config = dict(
    n_experts=32,
    experts_per_token=1,
    d_shared_expert=384,
    hidden_act='tanh_gelu',
    router_score='sigmoid',
    shared_expert_gate=True,
    init_std_router=0.0216,
    lr_router=0.000254,
    num_key_value_heads=4,
    qk_norm=True,
    beta2=0.95,
    schedule='cos',
    final_lr_fraction=0.0,
    batch_tokens=[65536, 131072, 262144],
    train_tokens=632900000,
)
Below are experts of layer 4 (counted from 0) of a mixture-of-experts language model. Rows are named router (the router's row for the expert), up (a neuron's input weights, with its number) and show model dimensions 0-255. Each number is 500 + 40 x the weight over its row's rms, rounded and kept within 0 to 999. Numbers have three digits each.
After each expert's rows: "comes after" lists some tokens at least twice as common just before its tokens as in all text; "mostly gets" lists some tokens that are sent to it at least half of the time. This comes from a sample of Wikipedia text that the model never trained on. Tokens count by the router's weight.

# expert 29
router:485479578526459395559557491528492514491520491517493525493495528491456514578509541525432512484526476494483507519484532542489518494518486460467476526456519461484507581397496512502548549479460494441457475531385538468452491444496476538481412490497489575534431454572477510543464534574448449438481483540467444459481521506474546557379522469484561529545549483555478477538548530517458460538494488603540585466479470487554480494520508440504478576483467409489448492493530551568511464523481502482518469454431470465473425459504562510515572497562549486545462584500556560494466540413502456499496478502525507534523496489506415517510551471550475469540473439506552514433452551557542482548484516513522526438532503467466540536490524489489475487507489469491525498476462514570502543518492450
up8:509481529461470454463492504564461457493510434465489486511455514551480556520536527514470471474505535459615482555524536451517429531482449475486540503463604455543524511395468494407502504537513503535556476461494544468561488528522500549515469522496422470534465511452482494548524596449517552480567541417471471515429507541511471563417463462430449447534450491492493481535488499519513484470489491541521475516554502570490589531481470428528508505430520549536468495447597566495559512503602508466503571482492440475488486491461548477542515513540456464532485533525534512477515547438501428504486539540514471503495451467534479528472543495535447495480492475522498457516517515576556504452498480514526493540521501502526580571468598488478432471465514535462536470407452484552534470542544505
comes after: ".", " =", ")", ").", " 19", "\""
mostly gets: "″", " Her", "′", " Mc", " business", " Bar"

# expert 0
router:479508599540465448505467445545522511498464569462478523475566519497470455522438519448475471455445528472477478403547525544458550544504519554457441459508454560568530502517579490513525563531447540426542518482438517498573483543503529537427492478507468527495516490465459538640462556520505529508440552454542447496499513529484479485450510532483458554545562507485521534541533492473486489471467480524422543549499500472484462491510489484498530457537477505551502554489522504574551474462521497414477552439467530462490540527525546488563467568472569518478537576533475475447503521468597468492516532526468477493489508440492464542523516475523510405447483446509554425548399534564443479549477516455541489582572470487448457487497524494434477490556471452483529523482474524530496518489512504
up4:543467465457498517590549478499492501473499496491564429500527518500393428498507464552557532546438469381608469477487501486455485447543442482442490456481522493485532500520527505497522542498429512481506488486460432546450466505530499460439502514459428542546493499472500552486546506457461471505532455448456503483547547531527477514535490470495562493527531536544517493529566504471487531485560528473552450535542460497439522477540504526481448521528505478442503524493541519470476492488415487458519507522470502539517471495529476436423452568510455479489473501507489481516537462499525546483487534498519566494472586454487516559514514519463492483489496444383468528567507588386496505504632468578462571528518509505426552477508559520478526537579486411466473526474528455563484515479537563
comes after: " |", "n", "d", "ver", "or", "u"
mostly gets: " Hu", " government", " Republic", " military", "u", "hu"

# expert 6
router:533514531511520480565515478545512540514431372487545451519502488516461505492495446504552463484505544472481504514480492459497462446476491509526494558457455459536478463465473501510521554403513455444483438506507533460512547522530508507505546490512484535551523520587492537514476475556514471486561460382483502523438482454481494508443539444560561488580568545525528444467502524463457543446539440519471485484502421544503485569402463553567500407517472486486472511496522482537483464517520535457548532434437558513469575482518531487488513529584444472563490535502448466572562465486515498494554599505468483544491486465444515492445494478462488456422524496481512534445451508470467521456459517475470510468513518488475480462450490551388474542548481443433525444561558453502547463516534473
up11:556456517483528490473488491526510511512443493464448491448519527508482434492613545472520493483485423485509475520519487487566473510495507534486468489415529478515495550480499553507536540524489519477505424511550486534504512544487510483444443513548445455530445498512485552522562547548451510536484530527517506493479496512605473446376497461460501515522524506526421448461554431455493539456537488484519476504478420567449533495533474495449523529509477485459518540476461488537512488575584550570482489565513486507492481511605514427503440477439497555431519435435530492497502546466491524503476494562454450443477467474561434488560573521555455502480463451457504411447478554500508496450523478523576490485440503542442539520568536415525459543507508561484508584557424456513474493536546523
comes after: ",", " in", " of", " on", " from", " and"
mostly gets: " and", " or", " but", " &", " until", " while"

# expert 4
router:543584485478447452588482511454487544461534504533464508417475514561475468519523522565526476430501462477551494425521606519505495501473482576519494442494421547561416525480534479510531556416479429506511521457510551504475423425472556519528545481459500558552517498529460505514468480474489526542477508501511448487516577498522563504472562515430518554541504478483520488542453508511439542405428546504483522552535451444509499435482419529519511500494507469468483486464526497436536522562506509511443514506523474490536441449465482485514483445545552517526509478436442550475521530501491427433512438453560481461456486488547465499451572510441564485456455460448416504520506537541475572580472492524519441527576506519520477484461460587493464491543522524544500522477545479465485467532513478
up9:517507467518503593498523465559459565531519527549494475442510458530426416494472427534512543497520480444495450598525464561476455522492477504448464461467559494533536453506472506525529415495488486553524437488463520494547562490522505498503463510506524581393492544541508506486507504532559553509465530494493497545589518511509510513513481498490517496508596489480552349462522501507493561442540464465555558456530452495434537505447479551545450462482526453524506515441471531475515424499488510568477519397515526446487442506478527482511491434511553538578511489493552555512496512551528489440465507467511441545461522494535527504474543510569525522523531495490481501540500609445456409516505498491503503455517477478492464466448528518544472485489476401483479546548541400500458488488568502
comes after: "\n", " |", "k", "g", "i", "j"
mostly gets: " Russia", "ko", "ja", "|", "ć", "ov"

# expert 3
router:573572522473471485484468549494481457493468437496465469445581490508526522511520455520556504454557525440497421498528505479487526562498476495457519427523517498515438476487529542559529476453398506488477447490545517562551512504423565572430482417485551544477491484530561521459534526472505482485495513467554536506484514518524562540420513417518534571506563512504529413537526515530482503500477568437499507485481482568506545520500521540517455437440506481482529509407505433400422539496460524482458557488497562444472513501489540501506493498517499492508487597466518475552560493468485521546542506459547477545463487475598509517548443507475572542570517522452482507534503491489488540461524494432528403421461505475483526432486505524442531489535571539414506535514516483526518451467506447
up6:589503545504458464534492550470496485513551518457493530495546436525474520426497531484523483534501532509472435465487564594476500527498422501496499544468600466497536600485607511479517567497494491446475565484482500551453553484507525562459472498496490531451417448487472481483495514460519566492506572440498514521557506471486465588472519537540562558509451495531494495573467515508440445431461416447525501495460493498531478519534482400519495518494487521521423467550475505498528517519440545457520455465503514481423527508510478509502483447543532459499510488496541495504507503464477565506509418508453575504489489462404468547430558492481504497437487477494528444481562518526515489505472491475589500398502497576488448436475506476509430496576534427546501513495464422494574474538494551
comes after: "\n", ")", " 1", " (", " is", "Species"
mostly gets: "=", ":", "<", ");", " =", " −"

# expert 1
router:482420597462509517473524422544535468491505502414454495423477442493509435517462519482503516546453497486589510486480562462520445532532470551557502555470575519521446550514524541492514476502483489502538550484496550486521478548494524501456532486486574537485477497579494468456548526448539458507459547505500450483476421435509444518455493415492491517483568458473563442538493486494468491487511486527540502558480479477426557462445460539528450463560520495521535455388560573511573470550487532540459528519457501484489484531483530550436496415526551542518541500502510483515514479423474496494476506526504509542506497427446474569478499563540487481496444473509555429469543538593555555543532457409545514508498517382497497503484498478506560556513576444511545517473478459520537485465471499
up1:507544510579554479608477495524513474487501526507568433426606533496498540521496496548481433524583547575490483480556515505455531475417426523507483508521539365459501483503521546445493487477475490543522472484425494467428503535510460500438491464573536551528487487524456542558399484559542508491438488486508465542539515446519485556546540481456509516571542502536542501512525479509490507478502456502498497528519490514518532500538549517585454572477483502573490485521536441569531514539432514483481528551479504505502489482528503513415517538589462501418497518511498515554494498495497534455466511528573453511529522547506525554546495486502510413502511451546475612538433454454471463443549488522494498592477534457496507457464520474442491566460501519518510472520562535519577487495494447
comes after: "ed", "s", " tr", " h", " cl", "ro"
mostly gets: " during", " after", " about", "After", " by", " did"

# expert 23
router:534555490525498495544482445462481515536445478514522492508493398512515510548395483484460466421430491444549426529490431485484568508498437495471474455456518483517499526465505588514509554519461480431522457421524505473468498467497459515433539527539470552467466498488533478596474510510511508468534513515554541529448451551492494519494544385524520535534581566450478433486467522497521443558444504454513456464515480533461490467512436491506476400513447509515513478514561510532503495528502517440518506581483529467531513464487537538545428505580532506560448501573494515497564470495537469487411503497557482502496539507469497410525522582498533484507558452477465512549473578485437523510446537492454444554581511440417494517467563525453536561459517478490456470500432504522515521473520478
up13:532436489484448456461471533501492457447524528470456509452520520480486468485488445575440486514544534447549605476483542508472526482525494459560523567529497465513422453486540478473542494512427574467533526486502463469373458548484491454480489423480452537586529510537466536453517543430404427448487503549508448469473463536495546502524517531482487536521466566538462551454480430483502471485461463455430523528494482548460508561512496531521505512507498538515434494504514557521498486571562474504571466512514498522447555493541519471548534557580544515450417504472583460470594486520522518496501506510497471588510462514483501556490387512497549457508485465478537462388466451521529598488482492521539501492465483480442543527499499485540499571499514487523505519478580444513469497517486495
comes after: "s", "ation", " part", " University", "ment", "ity"
mostly gets: " of", ",", "),"

# expert 24
router:487435501492510515512458474522432515551530519551537483501535502515446443586561494541544479527461490421581435483508473515563443516499500579471523557455508477490497587503542477446506574506467475501476445515554487483498527436502494487485588480500496518484481464473471505491441556531464521441465487479563536568559495562563527528522478516512532464470474535530605510500412578555457487509433477495516446492467439525536499519562435477507421428501547501457540501425503490494536452493431519423443570533483468521492500428499539491443496521503503570454486508536500575500511486498525463480464517473530520515487472413603466494561496508420467508521537485463529510516460514472530482516574479499516539539555544472431486520485564503476552549568547498484458518549471446430489572560525496
up8:577453524532436476562471554434497412505429561587465479459500500564461505440452529530498548418560507479457481416534516533476555464477498469487526522490455490497454588428549546534545464443446429491569477495510518482406527497510498460521516489477487587555530499508366493550463516556489513534539545498446501504507544532501530482473487504456523493487451524558455479461513438521532545468490539556508491504488429510495522507437468506528414501551487503486537529527592428436565509524506515458527536507491442482482523466474542457465551544515540541454417495451537545493506502469466481494475496513577518469562453478531462442521521403538526454522535490471554534490497494507430527477513530541467470474533544501472500456497443543580514509495505532494480426487584530522482460484508494
comes after: " ", ".", "-", ",", " (", " V"
mostly gets: " so", " Born", "In", " Te", "o", " In"

# expert 28
router:488514453421471505517522543514547493487466515562568522548464533546468505487402509577545470445493532458523522419458472479480519479453435555454443468425434535483517492463470549568495435456534459438446497479468525441473514539485539500483487528514487507521528443494502451516468473509495534543517485510572441447559540520508432483467515460427464472502486493502492538506524494475488462515387465477507549565566500498552495527501455504527501500555503471492467582465470525485509541547552576456499534442522532542527456507497513474510509493537493541515489520493523518600569586489495442508496510572499523505495461496500465549534424504558469574530547422462475477415469502489580493509495470453601408480516515448468408429453501508527469464494571499509544470548499458451533494428524548
up6:525444503473472488535450485483473570497488445555486482570532593508436523534510494488463511564449414455484515483577499556463481490439515545528466458512539506544552467518524423510522487522509555527539588464530445466526415519408540436522538493503526525538502497514463496541489519530495434499505541420472497477468509513530463529582490474494507565500569543539506468436436467499557466501528515516480507575403494505557567496530493511476465472582510510478523512553459458517570526427453517551472494504430497490455506478466561481492534412419524475510430464494451486479472445481466516461498449572495426538476497556486557495553493460554492527533406488485454555508508529542508499439550476532517468436482536459532449424479517511509450465501540514497514504424563523459459585516527501
comes after: "\n", "|", "---|---|---|---|", "|---|---|", "n", " Go"
mostly gets: " player", "---|---|---|---|", " back", " person", " German", " leader"

# expert 2
router:484508458399429455484464543456495502510536475543507486519572476474435506555527569457432495452541569422467421470502490535420469490507508514522518528482531555556504575499514506512502521478574509494500544501573478475446520520478511460487486537493526542501435499559507525500394606536507478517495475512545486469535463537514448526526426494481560571531455423526549446465435460549495453494500544486555570502466476558521457425565487534517484480494586504485530499465490508529480477489509401537482476540496580466497557524512492508595468508526511504554466452530505512550554490458454464415551509564514504462438499514468412529467495472533515518496568449522499507513495518499486588462519497472449444443494546529484479507497450521462430484513515544511461458474540465599512528446458538
up4:487481499474499538428452495523404482521535476546498473493526476482455541546488521513469509446456430503591464482534476514453439382545500498441504493461493491503532471545560573497583521512493524477447483536493476490472495446517462586463523486557515567461438506577494505567438513539469488446473489540577525484588452548456502521487543529451634523410491495538521444520501529495519421429468544498465528547543480544457489520566482532509501521489525474555474500435447465546507495567510464528474564517477512462509515458520469542449476548559489501577493516457487471480508490466524524476516516564578406479540435499527498527557518484548481509516553456511543519448530524512484427483466469479491519457476579471478480450555511537407595521508520537520518524497510454475553511452500508
comes after: " re", " Re", " con", " dis", "p", " Con"
mostly gets: "gre", " E", " Ri", " A", " Na", " Gra"

# expert 16
router:549476554480505499459484497486530492562551475479564459550528509536436476446507479481506470469542557493592506545583437453554438517446505471551463498530525407490478466502475533445483452476503561569526449446535415531471509480467514519480447468522519503567502477510408503428400500468512477544499571550516514462540455508467440529482540510441572564513567544516548444485483478498491430429465519469491535511451504590485529412518473509491442468492574465454515531485470522466487498477521507451508517515495439480539487488584561490567519455582482483556450519519476466452526499504469551509580516496553515594541465528494439468518479520441485497513549462505516519468474515507548497437601500439470489494499522431441463434444557477524506540462505536470478489503485495500507579495523478
up0:532478534508475505476464485589477492495507471477479507465596554454453473504566468486498527493476478525485520488547484489497469571519446523467506494477543481532441487553546446540549557564465533542570540435464508461508461495422492584493515483474444496499556486526452525500435577519539435511492520476472551522536483514595468476489415497536551486580492466497552526405528476552539522538593539480536553574521518544488482594456495545491478513576498423470527446427475563534453468494453507532496388439525533525508508524512516501555485457458569590488480544473555555511519503512546523475529515561418486489483494381426565466541531528523468497529513462505531522551482524470503533519448473524527538495501460500490538486451523561491463486481516525505471525420504464498475538492562491
comes after: "-", " p", " ", " P", " a", " ("
mostly gets: " co", " gr", " inter", " Co", " sp", " imp"